Weights of a small mixture-of-experts language model, trained from scratch on English Wikipedia.
Experts: 8 experts in each of 10 layers, 2 picks a token, a sigmoid router.
Training: a variant of SOAP for the experts, 370M tokens.
Below are experts of layer 6 (counted from 0) of a mixture-of-experts language model. Rows are named router (the router's row for the expert), down (a neuron's output weights, with its number) and show model dimensions 672-719. Each number is 128 + 32 x the weight over its row's rms, rounded and kept within 0 to 255. Numbers have three digits each.
Before each expert's rows: "raises" lists some tokens whose logits its average output raises strongly, later layers aside. This comes from a sample of Wikipedia text that the model never trained on.

# expert 0
raises: ".", ",", " and", " ", " (", "'"
router:158143052149159143112123126083100186135167126081112187131131152153100135090134097097084110151162160154170137179187107112127153133130117140059092
down0:141131072124095200120157163181162091109125165125156107171156162150104091135147074142141145153123129127147140069132077104088131142123148121108130
down1:171191131120160169131097103097103158115098121126064106152110130122169151171162163138113143098171147103205149108162150148176152156158139142134113
down2:071098163151112106198148127198108124095104140100096134119113149099100118081153154166188104119122167092154147137178173136085157177181169144143130
down3:111143115119117092075189122178155098135119142095111162159106175101067142112140115154113130113171162088146122105114180120152145103088116139081091
down4:115202186143138152145149101116100157127083118150064228113166141127074079120143174130148132077163070169096184154125113171148134173126179127099121
down5:159132134153128130157191158107181113172131113142116148115084100133094135096138071116137160130128139169176130103142147114154096114118152106076107
down6:149079133153111087088118109125107123099125153084171106079135098156112057123159096122110063096170106133192131096062076139118113150128150123155116
down7:126123133151161159140133093107171117077135133138136141128120166109173103110186134108172083163200147115125117114103107134077120092136127127133122
down8:129113097114174164123188080116149090180124111033099133176145144154145099118136099162115145157164128097138121121191077103102122116162111104077173
down9:078186133107102111180120188139076165142141083115159159164127079163114127100187133108149102145088128055163115106147124137104172129150060142123149
down10:140076128080107125134132135156091160066107161097140140184086235162114109149188098172136125134125128114134105148079091174125098117102127150098156
down11:085093116081134144127067142101168084162126186135161109148118159129103148125107160103092093074110141140112151174067132154172176134156141151226118
down12:158087143112124122154123057168131128117140121168134135104103125085139069132132095122126144135162107161178155120174137157132148186082129092143156
down13:117135122133081111164144090109122171136048155121125158123155110148152138090129108108043105100110162173090132095130164095101122154119202190090182
down14:150133131108101122076136141095123082143138133125095148135122120133101080175154120125104183171108120129096155127107165159136123151171150168057144
down15:169151106125094209183111127127089091145082167145162165132194109162167061129114131100153112151065168149176155178098103141120074156123136148129142
down16:060124124105141144152100161083130131144141157100098129161127060130150150131178158139055086128101158134172122103089091089155127203073137213135132
down17:114150142079153196148198117150173087151086150179095193085129156083209079139174083115071164158170158161143141125084101148134145153148167100121129
down18:113133144065092100110197118130159143131152154127122108110102121141145126081067113136110099171162128137133147179146180092127095139132169174120195
down19:141108069141149155152156148124059130094111094111084104130182123105163150112121140119131101102110125139176124155147061166135120170146080120139082
down20:093103133071123182130075121190172093100142114147129137073130067148138132098145110087140128098138079133115180103089111178135114092161146103123094
down21:130143112106135063139113095136135137159121106191130071145124138111089103077108127123090140130126091085120168095132108099127158099123162151113165
down22:109116062158176119178137104088082132107156128095140105064131134133086135146114084190144135126147097106109135118092072109102144106109100128099124
down23:106133152122146108170114107077100133122120074117200127166102140068149174085101105100056159156123080091146107152182140123044106106096062125087144
down24:113101067168113095109107140074124171089158132136138131158055183155139114103044118149119083149143121097133207188154108121111108132111132132077114
down25:178138176146114134124081171090086133157119110081101134164165112169116133066140136131141174070131113164091145121105085105093140115136151124116193
down26:137086129131087116097134130112184101123181105122154094106121122094148118094170150182131134122107128168130200112157108164113105141148171103123170
down27:123142132137091131185117155090093133117081079066053084136165112102157058137129099089164112121094116103109167155118088121169144122066128169099115
down28:148084138104078136109110146117134099139161151194182150140127114105104133127108082080175098114124170092119193161090096135157141153099164050145150
down29:220151140139154114186106090084111116132134144120191104123159094078209125123196095160131173057151066149137132133117130154121077188118149178136128
down30:062157079164151060117134148082135108139144082147094159084164092137203160130137148094120118090108121148097147176145131190104186105153156165098175
down31:141132129077183089122109076090140139086112074090135088161156119107118147134102206186150145151095167144109127135107089169085164169193137139126164
down32:152139138098118094108118130126132107079177155127157172126114144106168168038120170133112109117135104098105173080096126104128103157107130133085146
down33:139155113075111153136104155154157223170136143136094226155106173137128155144142135160166124125124142102104098130105087085145172130128108155118141
down34:127193123128137119110138101118106143097086107114149105109168097103066067109177160157141110124091055086137082127121138104153090121116114128162167
down35:120129174152138148162078163094188160158132070177109183062165120157104152081126108080116132123187126103082138135092108087119116110164105164137093
down36:128203090108159122162118078187071128146156151109131147106172135164154151084148103147206159097122132061150126113084104102121125087085182053142118
down37:144085111154172115142103189170137099129057128162117149122131148181177078100166154085096132108137109117142110116094108106111142145103123106143143
down38:111169107156100121133128120127081110118129139193087170115096158123157150133164160113107095194105120178085132125135193099161064142166056161143159
down39:123105161136094121126115112139117145148088121119106167114131165115105099157084124097106148159166141045145074094110169112123181144084135042125162
down40:178161132129149159080118125128174104110079103132110114095182108134136144097120211155060164129116171141127087139211138081133079117124103133153100
down41:149109090146105122136104114191166123100145149134130150109134125160153109131114194144137097114116076151194103077098091136130088130118106142081109
down42:106093080116148136097179182110113077141120159173118108125139130081158125116079080149112102134166128154174067079100152130135104112107124165097103
down43:119084067119107120163101195156128172164106078080084121136116113131159165096090177111152164129085105126132088072105101182179087162151192107108124
down44:121064129022123049127095115081039113130082122132175112133122175142111111154134181136206107142058129160121113162187147170116118126102059127166091
down45:099141138139157188056115137164106100195158117098075104121125093112162088078127166099152113090120133078098117120145162116150136179093095124128187
down46:136167144174100121134166178047178186149121118080052168157129107168124143101127155111090084138103182165148151117118100127127123097119118122112194
down47:143165159119170128126140157135107061108064133126110121144123114179183133106129109167111087136129116072160146167105107187119155121031155111108169
down48:097195080107134122091109088115090159088084121132117151155112164119141111136127192154197128129130110117129114076155155161091104081120138143153184
down49:181083156133103136106103115123141092152106150133099028150138073151136116108163094132130112144089123090114140162177182122105198127073140093149103
down50:107163121098114119189132165132131160102098152046116095089156114094163133116111115165105085147123145202101116152173108153118156097152122064171132
down51:093120180161184173106165104089114111109104112134123181137108094096114150094156123088128135109144125094127188158087137156146108097079158151125101
down52:114106117148111125147131118145086167141112124122165086160177118156117084093157138135146096173144066129097105091076163130168095110097138069135159
down53:116091174170092149112153036137150103118230167143107150125151143122149160105153114129097177138113119060093075130160192164140135097183162159164075
down54:114108109112121097054103117100104126114049165153086102128103166076109108062129165157136122103172088156098134166139123114146182189131143075106157
down55:163153163114090091157151121083206100131169173156089177118122132160095166128182128184078156086153127168105111111143124132099149160160103128106193
down56:104162138145144124204118078127126122156099103096161125145150026187133113129111177131147147083119078170081164157125095173153109163166104137112149
down57:134079064127128095103060136140142047101137152147170132124150080148105155077167146172137113102156057095121101143102136093143169115143160201118134
down58:162093147162149134131152099168111136137124154144126119085130095127116184154104086118117145151136142170052162110139165170155088095141094144112174
down59:109148112141113166094174040127140074156113190083091163100116135094101138166125098150104134124101136143112155066107125085105133162147137145139116
down60:159176084149159107113147168148154131144190099114132101152168099214151070164110081125150151131166113074154146114145161081098205137140101152137119
down61:116120103108135105107104204192148068129100127094093090100173129125094190063108113095152115098138162204177101104133141099086122110155110242176149
down62:150155177118144169083087129131093131107098139119111146148167035161147072157174156104144128134119165117083107173163099149076132096118148125112173
down63:112086139144141141115150136175181105190108240149140124127071089129093082144117176174121182112091125090183147109121075140166140127097134142112101
down64:089100089160088111101087177143105111122111124128117126147097096076066146203150114105118132138120099142120107112132113070148117118094087135139138
down65:147113091131173161120134110048156104134084047089158123144110123123128156148132103106099147154078168112111152146097111131096156119138054122172144
down66:167166110103119168103103144111145118079124097158119144091143152042106106108144121133086145130169179096124126113126109132180112142164189153175117
down67:139174160078139138162139162158149082174142112097100133107161139127097123128154121103083141137126119157165104090038105140113122151097167153135122
down68:170159084125146112142100147106119155126112156149154115143090185114131089212065121136112095133191149137136143202110147120110149157154174114138170
down69:109180074171104142109196125108190146115147132128167127098179112093171116135128063070064082089110108119113105161097110115144154159117096120092117
down70:119084094115106110115123145187080095108061155121065187069173184134140121084128102145112113119137100144192144135070100131110061067088161165121096
down71:101183121113136126121148126190090143062087146128103065111092145134175137097146077126150147111100121150136141094115078149146151110118105087150081
down72:155147143101114131169142083157107164089138136130093114132096136109174136172118146150202123157042138130070138165134132125098125096156147084071092
down73:130105113121103138133146129162149119169174120163182115138146173180130147202099107158202123145139104142189115150126169088105084094159131075157081
down74:114134123027164083125163128165168157090135084096153152109171147092097118100153103132096116128129137081137096118095157113124178073144125124107200
down75:137158203167056114156095171106159042110139159118077118116091150183166069122121097143133134113108134148179140173111109161117138140084124087157137
down76:103118119126166193086145128132080129160128175106135178158155134182127163105159092096160120193144120088134167145105042147120077104104150153182162
down77:113167166094151023110165110094085201176169180150141048133106143146133142128159136121109138092126160138192168146103128141088113129127125160043186
down78:125083169174101083095061158132141152191151147165130169105176080096092137189162110204172118142157136113095136127122129151091090120142127179122119
down79:162126140134117165095142131125134129174111130140171123097079162132136120068104107159125103182061072156113125144164152185141164141168154142154177
down80:153143161127096104144165160124148152143145108138156186167117145078120119205093139110118137113115122088141189091147118158193107102130111094113132
down81:138096180109135167135099100108167120130148109115159142095153131165109077184180098124156144097081143047123173142146121139071183179159113087110181
down82:097161129074075087153065153100183075070128162067103074129103180161143078111115146092120155083095169139137197087146091096129062091069194098108100
down83:108075130140117163114119170086106178141148113119133110102146134109112133119159146152140085126098127120123158056127123140143097085070097148176154
down84:081124110117109154151059207085160094091163103133109127149107146099174144149112061159180112077148208086110190122112091152162108164138118167168130
down85:161104128172114138127140082186113163100143117117135110075140120139156200133137146144080129094073174149106099131152147125122133188121086155114085

# expert 7
raises: "s", ",", "-", ".", " ", " and"
router:156109133135120103092161139165129186110077125107119130171086164080113080109136114157104134135056114135187131162126092134149151155179089128111057
down0:113109150119140131142180111069153163079165115096099116084091059127111119174113114109090129197062118094128187137150143173119138117154080072116082
down1:153142089135141118076149119170072075084094154087144148077121163125145153116170195089163102064120140131144194154124255127115096130085086158140116
down2:148078086118171195159168115157132149107141122137154140142143098180084156095167167053138098122162153167146103142140116166122135112158174133137115
down3:134139151159138146118142190154157153187141149118146085157180145161118145117148123117160093112095101167127112099070153102123130181161161124170132
down4:128113065154101155082078127107117098149138091153165130111070041130145124093163171135142132158106104091124114086185157129103141129108106121182170
down5:086156114167093125127106126108107187114108141159156178118112109189123156099089131127148130083157108186131086104148132134118122118095081158173156
down6:206110125133116151071122162073076183169147103079145201149084093128149125134167116127169121161099125136106187086182149129140141138089083175103140
down7:168216147181179120110109078124135134119074164058154115139151191137125076165110114120072131099154140119114072110143190069144100079138066144098167
down8:103190094159119095085135134113172089115138108158082126116167201103144137142129162147133100092171125138092117129121145130106155103120095166178148
down9:111171102111159142124208186057170117108149108084154107161122132111138145132198144122140140115139133107125163108103115163025167067154114169155120
down10:157139098132108114113147161126113129143132144101121172111084139163165085141104152100114163162118131130088111135142187152151130116146106127091094
down11:115163187125121153158165123131098171094065127136122098072118102118078116143138148093130113161108126179123082117117103125122099143100142057201102
down12:178255113097081149117078147115158169147117085129166156109181099147139087111171107153135104114080069154091169140191154093116113120096090173112170
down13:120147166099121158179139183169105163096102130215129123086113103182114104156100152137159116145132084140148147154089152140074117108148158100089105
down14:168101132135115135131106056128114161096138128137135137130081167125151064119138163174115135121114093137126134108154144095139121188184154180109124
down15:131158093128083148142186100077166121124150162137109169095146184145127150097141097093147078129130109146142093140066136099189192159159139175151138
down16:170136114126141079183173157169128101176111153119130144124112119171098085116129165120091137080078115163181085137067056112075137079097087149117102
down17:096104215174115107116194113128106174130140170118090131114105192168110170112135160162137133096176149104054167120183159134131139156124053124159112
down18:125133112107176165090123128070198130156085182149121132089162170112137110099177117071209144151082107169083151097136169130099110071117072113145130
down19:061151107120121026088137172085152150128112143176113149131115145182147125149104173132097070149173127153076099124135093205147132083109166134132111
down20:108104111126119075108119125062160116092059113135084127094104195128171173139166189111147124151113124128142154129132146111184136174171103115155172
down21:033165155133147143100123066130110158134133131133116050147131138165195151103144093110059170177129132090092091118136123136122184096142162128101157
down22:139141192185146097112139126101077129158103141133133126111087050203095143181115125109115122100107110129116135124141130133155099153130164155186121
down23:150124103143110080125096142049162118098102144179166072130173125076153127170173150097170131188142126120136080137116139140140128157128160176133144
down24:188094156168112178158069119171117093147152151158134146084136122061173107130118100099147167137094157147136087124065071140149060093148120143089177
down25:068146110182101147097132117082116066133097118104136172087146132083170167087152142105123152121129173142131117145126070151147098155129122152099096
down26:116115080152076165154123112160117143173096139143164082117143104108154114114169119161117128093135150165133118157135133100148135167122160110134081
down27:139124053124147153068110155170117126110136078096132032191099106130113084135012140115149130149121143149116129049162119134150113123150120078099127
down28:075085128144096173166118177102114158114129116111091121146111119077139163157112097157133134134180151073076079139161105119151152082099057161140152
down29:166081127106076169146068159119158138104153190136137144120162107134111152094166161129162144140138083069091152109116143159137089127112191161188126
down30:076166134233097121149123136093174118115012105102156159117151177172103184143137094095141151106080154173151119064072129132150127124160155089059171
down31:094129164106071132121106142158101170172106146187153197073100124093158102089165140156104164096131112156167127146150118103154147083133113062142138
down32:090097124104166133092118113098132114152118104131103160117108101149064109133138122150130123125155083120117170141154152181166120128086136124099084
down33:177131188110130149108188151205100101073119163099146160158135124120131135062132130177099077127088156138139134164086108134138126083098095088116161
down34:167063093166136123143197089162126108103127151161122172181089105165108117119171147163100125094120136138126110057087142095177157132148128091091110
down35:132183132160155146108118174120120121132167104125143151170106121134150117119156142113110135086152121100135085089141128117172108129130130117084126
down36:128111145165135092130129153078139148141157153137166150157105113159119121064125056152110157146123104074166090101145103186149145128184106153101111
down37:116098163148174104089140113145166144115071129127149143165151026117147162169155136158140131106130104155194113068117138131107107166134155133179121
down38:100129111106090106063214130145173143124165122150120123077136147107100085077143108112149128125145167106124130117091157090139101106126184129089164
down39:153098175130138133096106101132201158118081139082099141082101075058106072104128121156163156157123210155181137167114173151155124154131147098155104
down40:114198135143152138089159104132162140178108099127120145117149167165115135103119120133177102191087139143123096046073106156118116135163129119113054
down41:137158136130160176096075120182110102134109105095136082193112124176073146137111168114139112100101146067089095152143177143112118168145150121109090
down42:124081123175162136136144131142093118166179140103119114160172067116085082109121117076084143103171109146180138125168104142085148153106165092102143
down43:169124155141117185150140132079109128113111093147137144173131115098138155108053130077106113132117143156095121117111159117123118114098161148177098
down44:127178125147117106113062130104078202174126142108127059099190147124121139128108168117076151157063093111113172125075118126153115095113162128120097
down45:113131101108188142143162126149234188111121106159150123104152108143082042173118166136200083087158140146120100072103165153117073148124111122116051
down46:133083048157119140142152100104139122060143141119099166119069125177092097127136119184208095154115120124174118130092132144104174135131110184182091
down47:153071150103121154114142146114112149183209192129141136159123124155129132142125209159078147190163070103173213147122148127146115114151107146140115
down48:091121094151101116116065111140157163077080082132165123141139089172152157118148109160087186166162111174157160137089153172111155136114087123157064
down49:124114147132117090128131097158156140072169112129168094092130103139133109140085127166158165119163188217087169186109120133219169041137117124168123
down50:173106099109118057080130186150072096168110155156177108095126124143123157174145139138162122142151156162113119147133100100107180134076148100131163
down51:147071186136122120136094118089124106053135104129125168145117161133118143146148108121121100152111112100120128076086163108156088038151123152119080
down52:143144101125089078154067120146116122148077167138137120180167124155168130181215123163023129062141105105153152162127106119143151129148143117112132
down53:102115153101161170138114108132197169112165156150141169125137145189144099142087150129134114088075130117129115140157155121137060134111201138153172
down54:089138099012120131097152173134118119154142167129212107109190129137150138126132183172129173136136073145074107150125150109134122081110181133102079
down55:134153119072150142101185176132141118122108124122119104170127119168149164061103173106118187106144098034185102153147182115120101175143149163168112
down56:097111173096201125115111142186151096135101144155119109144056165144148078115094146102129156171123155113142121128129119179058127151094112115172147
down57:089135174149092106136129141138170174064141146158168134100111176171057115115100149118119133131178138065092088139139106073191070190134120116139155
down58:067181098125097145095105138104147166123138146181146135122132127149148121094078114085121090121075116082127132110123142087116092125106127159081115
down59:115168134078121188178129160124094140178175116100114101134125159162109114118125126138112145157133097081195128154117091122119148130132102183103170
down60:106093139167147048128128108146162122156106115086108188165135059130127145057149108146115139176126151121161115076178080125110142142088171096143147
down61:150149117115083123105081100124139141093077187163138117169106090179105087066130087183080117128097141106111114131123130138121127139090101108154152
down62:143167121147138169097135121143116100138155140205136102158091083112136119146127092138124104128116134169128108141165123103080082162115093124134109
down63:128064169106142110129093202139199185095124107146100115072112112146104091105076131118117073164102097069126121167111141090136135127149132127132091
down64:149147135139122134125135170152066180145209128094085121164102143095104147134148120063069105108104127091100142191108193112099165161133135131044085
down65:101050153077101135117151158179163101152121067060185082109076185120170143129137117118165142102153110173143128095095130102113111097101126124147099
down66:115193171147139129127152129163202145136089115103095122153148153147134120153161153103097125109153177110108107123150087132156093101115139093189149
down67:157165131119127104149064063130141163131103135139115185121133184127085166111099118144091072143169135127154063083162101140033185106144128155114097
down68:157175054062145082149096111097130122161193166157142101151166183146172085195112087083141093093126122137090157145106078132194115105134147131199156
down69:121094149145168165148123146134090059205084096139112138117131113097154152180043127133184173127147117112095112126121071088166154091131196090149114
down70:109127158179171185189179106145168145125134138143117130176164123139148079105099094162036189112072108124164108143137155125154134103140139120161110
down71:093073159154159166104143162070105163131103149130170162149109138108177074095185176137124157122083120198144137067113115127138132186141114094143119
down72:151115156124206159111182119225154107142190126088172081157128127085096121140172165106114130144138127118139069161107201111170182101143117078108097
down73:132097159121154089166107155115062167108113103122061128095079130125127118143092104108162092118119110129128152130104158104114131096122120056094142
down74:162153119104133087156150118074139185129197080147152095094106081119138149161145158080073168134071142092134104180081110154129117111137151132127138
down75:144135153183092050131131140124119164131118077106102087135078179150144132110105117147151097108147127117106121146132070172138057129160115153182146
down76:095135142120149122145107108199134089110169054072136119079194072132097142158105150140153083137151124157091147151100146095107145076136134187114187
down77:126023179077141154125155141136140104113057097085104061179137118158114055118163069064141109135084143163122200136123113153137129127129164125156115
down78:143094102176065128128204124094162124054179110106124134166150132128106115135214138141067084128126142148097160129178124081132117129146144152149119
down79:181091125089157115087083145074209133127186102120110069109114141145171105158104166151110133153166087070144095143152163159090099129105087120103086
down80:085145109180092205150137161129137142095127087159066120170130097123082158145171191123097133151109159133085199149120105167121131144185208132134146
down81:145148120087115212118102135184105107112155193096087145110128139135089198152185042150130052136197118128165108142160086140118174153110152085178135
down82:080192174209142099153119125148129097094124100133163220209171110146068183152126183106172192172167101125117171162138150127122136156137146149091114
down83:088129112113111124110068177107142140104114122184101087196116121132141115082151167147114186119113135092178121133055134141139080099133122113103144
down84:107172168147166095218130185152135127115116170138110156093128108138094069091137100135181130113125093095130136083131074162104155112154159116171155
down85:099134126140154138097098151081147146158096154125131022172143106125222102164107107060065141140209131102165151124137098096095101126105047098103166

# expert 2
raises: " ", ",", " and", " in", ".", " of"
router:188094078138119150108130102134101149141131131085088195129121143089137142112174126128123138133099152137112160129120064121113124110162092123048125
down0:110137201105158128116099112131106107188081166109140086112154163121084173079147148108126086125104112142190133119157071117127145131108114132095120
down1:213152127112132140221086101108164155173048140154101133095144141105137136134179113171154122118128146142127106139051131104182092085155107099135148
down2:153088177160156096203116175091103134102152143125112189110161178123139109081155140122149106137092127150106141109153130080154113109136157110163116
down3:166134147076143108141129182138137113148184084147135110118140099130105086173182146143142158061156095153155123144080127088167180111111169116125123
down4:089157156085128103132173152059112161151145123089111114140109091111127076099142107156118183097140132158108160097139099171094090123119141173134141
down5:142123097115141144143117135162129139074093174172122176137106109152129075136175072205143145163067183174147168149105160143141111110135129155103154
down6:175136122128167137142165136112117052191104124120159122134153116162138120121085120137116106121101073157222183080169087120116103117149119137128142
down7:150131163121072076143172174157071100159092111118118134110087133148098127160113122087204163121041078133122171144127096144150148182159141083126114
down8:112154096080118082164198139172096091189149088188143169115095123100082112141157127114177088180145117156102127107128149175130147064131119123128196
down9:123135112139161178149096128064125063124164122132148139132142090167117183126140085108185144147148106080099153146140095141172095142134142197117139
down10:115106172051172139117035177135149172144172148066175110134089103106077101156116156186131083122102125104145133108099117149127098141160139095143134
down11:148105129145085145113193133133150112144123139111159145192151110168091097081140106045148120072137102173151172093079099158102099073164106135093153
down12:137116132156130139166033110105140110140152157050132126135194156149095104150101103157148095103139099126122141101079089152116171132076143119113184
down13:131087211151101146159167182150087025050148087127135128146116109148143156158122175171144122126120141052169051096087119100149076062094126129097198
down14:200103131099131139123106087170173088123095121112157111161127097124057126121100135112152078134130162124117137109096151100144127130111131063104134
down15:152074104099154130137059120151122158143100124130139170130090145187122115173150128100108084107141100078164168104153084078109136153098130124142102
down16:133080161134111138098143087137189139103147098140130113124156127098119068130152185176108133100154142113182139077101143107134196154101129134121168
down17:099107133136192122139107151132150065128121111139133112106055118146144138169100124153131172149221103142102134158122094190124136094136084141145141
down18:163138059052173083174089141155097099145096117171132122174136180096095093120205067139070139109108150138134197135092135146168131103116134131105076
down19:107095105203116172146131122142151105164093144148144174157104194153097111092104120097123127161082147156171152179134148204130193088088100092081145
down20:084136145107088096119126179173110090119139141147146133109149107133144139174114141099080161108144126090078184105165124114168137078112165128151169
down21:156171149129146116190145160134111110098130122160145117165204129145121183152135107101072068119143168218053083082173092186144156131128186102108127
down22:101049178115136147116150166181129114137156106138148155113102085108127102070092155146124116114089107090116128080170136149085146110134113100140190
down23:150091141113126097075073069115187133159103144141128103144102146150121132130122142155146127117188148104165179089111117092102141120128138118181131
down24:108098122099076186160101097100143158118065110178115142092145138078105130116147097166086182210115131131150089187100119156061158090130101134149117
down25:178117148178128127140117119083110137101159119084068127162121151117073079071091132091179093160078146174116169098110078114109144118155116068142147
down26:121131108142117111129113157142149143122129177148140060108141096113118107049040199130134117217106136110082173123088120138174141115120085120134138
down27:145142130140193092129084136127118123182109118174157162120153087119143115107128082120110155092108108114117160158190108077111156142101156097072157
down28:096148111143137147093120120135117115128128119130138118069137081086143070159126159161134074143113090133118146132054116121100165065124065080136152
down29:114140109129141217100123102131114092171185093114081091128146048140132124123100055095150076152155153190103113115156152107099099195099063178098095
down30:165077141090101141129082178135116112157144134172110124117130125138153143129137189104151108171169145071085094162156145189093118102131124193175155
down31:118098148072160155086102151170144156116133169071142103185099133105155124145164185107121119093099160153093174095100102091016178075147151139101125
down32:117041106093086126124118128084093172109117138126154114121124137146099147145113110149070159116135086092138131100154150094166145130123113108133101
down33:144151151148098162145095129126112148140102085139135159164145140087104088076126131154113095110093120144168051085085100119101101151103188102144192
down34:109103107114143112085123134172113131112078141100103133070119136096082132106167127155132173044134101156113157083129093153156142188205124134119131
down35:078127161119139159124097155146077130126165135088138108195085086121134086137133103130076176172101133135128167121106132143129091179142131133112161
down36:095059116118207129123091143152176092169085169099134135172107159176165128115074133197099110183093135153131099113166118103134121099136100119123104
down37:186112195147156135113119164167144177157075139145082119159174164185118150097160170114102163158110167139156078093121091164114150103097170103167149
down38:057155179167114144127155112112153163144175127128140119148143096117123165077163148149084134145161085084106082087085151094130075203158112123138126
down39:128149111156099139097118115092116173151160128138085115120101087078120153087127129104159130132156141165150135139130124140132097169123065078070070
down40:155189108158162158088126083141205135079095171190109143101120079068161142059115136110087172123139119150082156118132083116140160100105093147079107
down41:091130091073130105157106116111157152157121168159085134070125044133101199146090122107111102138161130128169156149113116126127119103137125101083128
down42:117146137115125152121186133098163083066130135141101123124153158137159139146175115123093075130112104172149141123110147148147185139155063122054109
down43:111101144117086173132081155100153113117129189126120208137144155100146094129115104103143140156115089163125091068124163085127144129155063137056101
down44:148117114123164114163128146086142095128123128066113194116132134165114101148158107071114082118071125062104102129120088168130147133150146152081143
down45:143139119101123083130149106163169203143116106197095138209200114064161109179166128086150090198177202059110156081139126113117164140119171116120186
down46:040140082107112186110114171129096146115179125143076139088128146102142092122147074126174128078185167125146108173076172174070146100157184151093120
down47:140105127115162103142139146081137118116128110099104151079124117081129125096163097130123097133116086139134102084137087121167114120118187130090141
down48:148125081119169144152073164074128181155181147079130111145089157070147160150183134132107132167159096156150084118129192110177123152097121139128133
down49:142164161100088147172101135186129123142142095122160160110117114127055096124048114115110057233129130078119089094122174085192159149084112161156092
down50:103152088141163213119127145205151146121076120073184128129033156066186094066169152128191125128111091121174176146169129098100128092142148112135122
down51:147098101119144111116145063158172153148089136183115159167094060133104135142103168123182119112084126140115133118131078189155099127131132119113142
down52:161114156129129120168120196090072127104155082090143047130119119127116163128163121165085093128115143147145159154119173141151111154151124099100129
down53:115129152142125090132088099111123046107135133119119140125122094173152140123204156142127081063136210161094122160149129145106127142102116074212056
down54:167191149107053132104178175113146167133137122145131117141108141183162113154166114136129166177174063192163115128167149118131185149102125159136111
down55:185136140115147110127057128138149152065147229160092099165181117113174148136117141070113104052098163132136143117085091102148097152155106112152209
down56:157138132154135127172134143166125107099174124176114164149132093135158091137115154164144140119196138132193129099167155165111078071114131184174141
down57:136170083184149141093049128097149090130130142155114122133083162117081143145105149105131139079177164142154127177145125125138144143057154128134123
down58:082194090143177116146073132106142092032139147104157158183174060096125080148120134180151164073101095099197144146117143110133097128157190107118176
down59:149077094176120132129154118105111119173130185098083116114106128060099100101106108165182101081124144106090057145200149091128139123088100149164100
down60:097102104095201120160101107144107094078091111140156170162143112137139157146153088111086141212115128145135138126133141123146106114138151098114167
down61:131113116154094149136118211100180124173139122099160165161101181152180051160113111056112116131131046167135171099171142158140127137133075121162163
down62:103172122106132135093148076156089107135183098139144173134099150151137088129114142128151117094091133100163132078096164170164113114104135151089121
down63:056113153115136161147134107132144136096172123100133142137155097184107123126149111136182168083130136154087060104106120076117187123150119166115155
down64:126094159190176121123168170158079064185130134126148097141096113160083130164086132160098139163101120161183101120033095145112110131186136110134158
down65:107113084158155100075170132122084132038157165111077111125153109128163108119194198104105113158125047122143077163181117091160122164164131135076169
down66:220111138123174149111099062133056132138154091157134153141138070128099117117133099102145134169094092146169084152116114154138127118135166093187120
down67:183129081131143114101099129165124121160139116083119187086098125147139223124169097071127206133140127144120127117090174159157124038133170132185164
down68:144156064199166144115165118121112145102113166133111154120111148173138124116110138116163145160131109127086163095157128203134117119115083094082128
down69:126089108178129128157121138112167107142209086139182146162124140160127154121158131122122112193132099121147132095143186121112096140138142121138099
down70:106112134127145134184159084093141184139177145129070118147139148164176128167082157135114110120117119149116143152187111171097127095154133125138172
down71:140140126156167113130124148104144134132151138154198085101166130105105110169171154104104114093135190108107076129099130152107098178167102114159054
down72:169143123118143127143118169111133126097046154155153196139105143124107110138146121121123120137118111068178131178110114121108117141129112121122172
down73:073126138133108082151153034079069152164152144122144121118125098170117158189229123123096007112188096131147156104150162085145150140177138155150152
down74:147164113121097119112127108169062116109159135166140208186114099172124128140131128091118086095111080136133125155126138168138124121119167145121081
down75:104113131109152130128105145148004111106085098089129109191130213136155092111123152083160062169128091141111155142162119130167206153186072136087166
down76:145187168103164142209189078136154156133153124172223133112132132184129114094161190104114155165146116162091131194174143100134163139087158077089187
down77:149100181144203152135085058096113091162141106101186172117144165106107090184150113162130147101106199155128162124098122098113125127156159135132151
down78:073173158143153138122172123115150109104130159107174190091157108085146149146184137117126021117128131144133085104141162144100170153122114154112157
down79:101148161138088191096119103085106067173171131108120159069159105137175136154138123122161127179141161134105182117081132172169152194075096101174143
down80:068118121107121152138135155152079138105137156122106134116157143114105123086110140073085083123121105143228150114095142071089079169129068073123110
down81:040125162177091148128124133098094149156091152134136162098067080128124151111102106118080093147161121219134138136114115110165164109081182108086145
down82:215140103118096094123152149168108072116103152117096169107124145136064137140158145114126132097110112107159087129140127129124206146113135100114136
down83:145148097165092092124119109054093099120094140132128164147092110067157153159117100167117154139163164154140108126138107036119145137139170126147146
down84:164142167174099124129142145048133126153080144136123116110163173130126116113110130147137103119161100083100186140113136109125088195161085145151143
down85:177134148113088102120184171087126158134119177173149117133220145119119084113137107142104092160169144115073151168110109124107121056180126178111131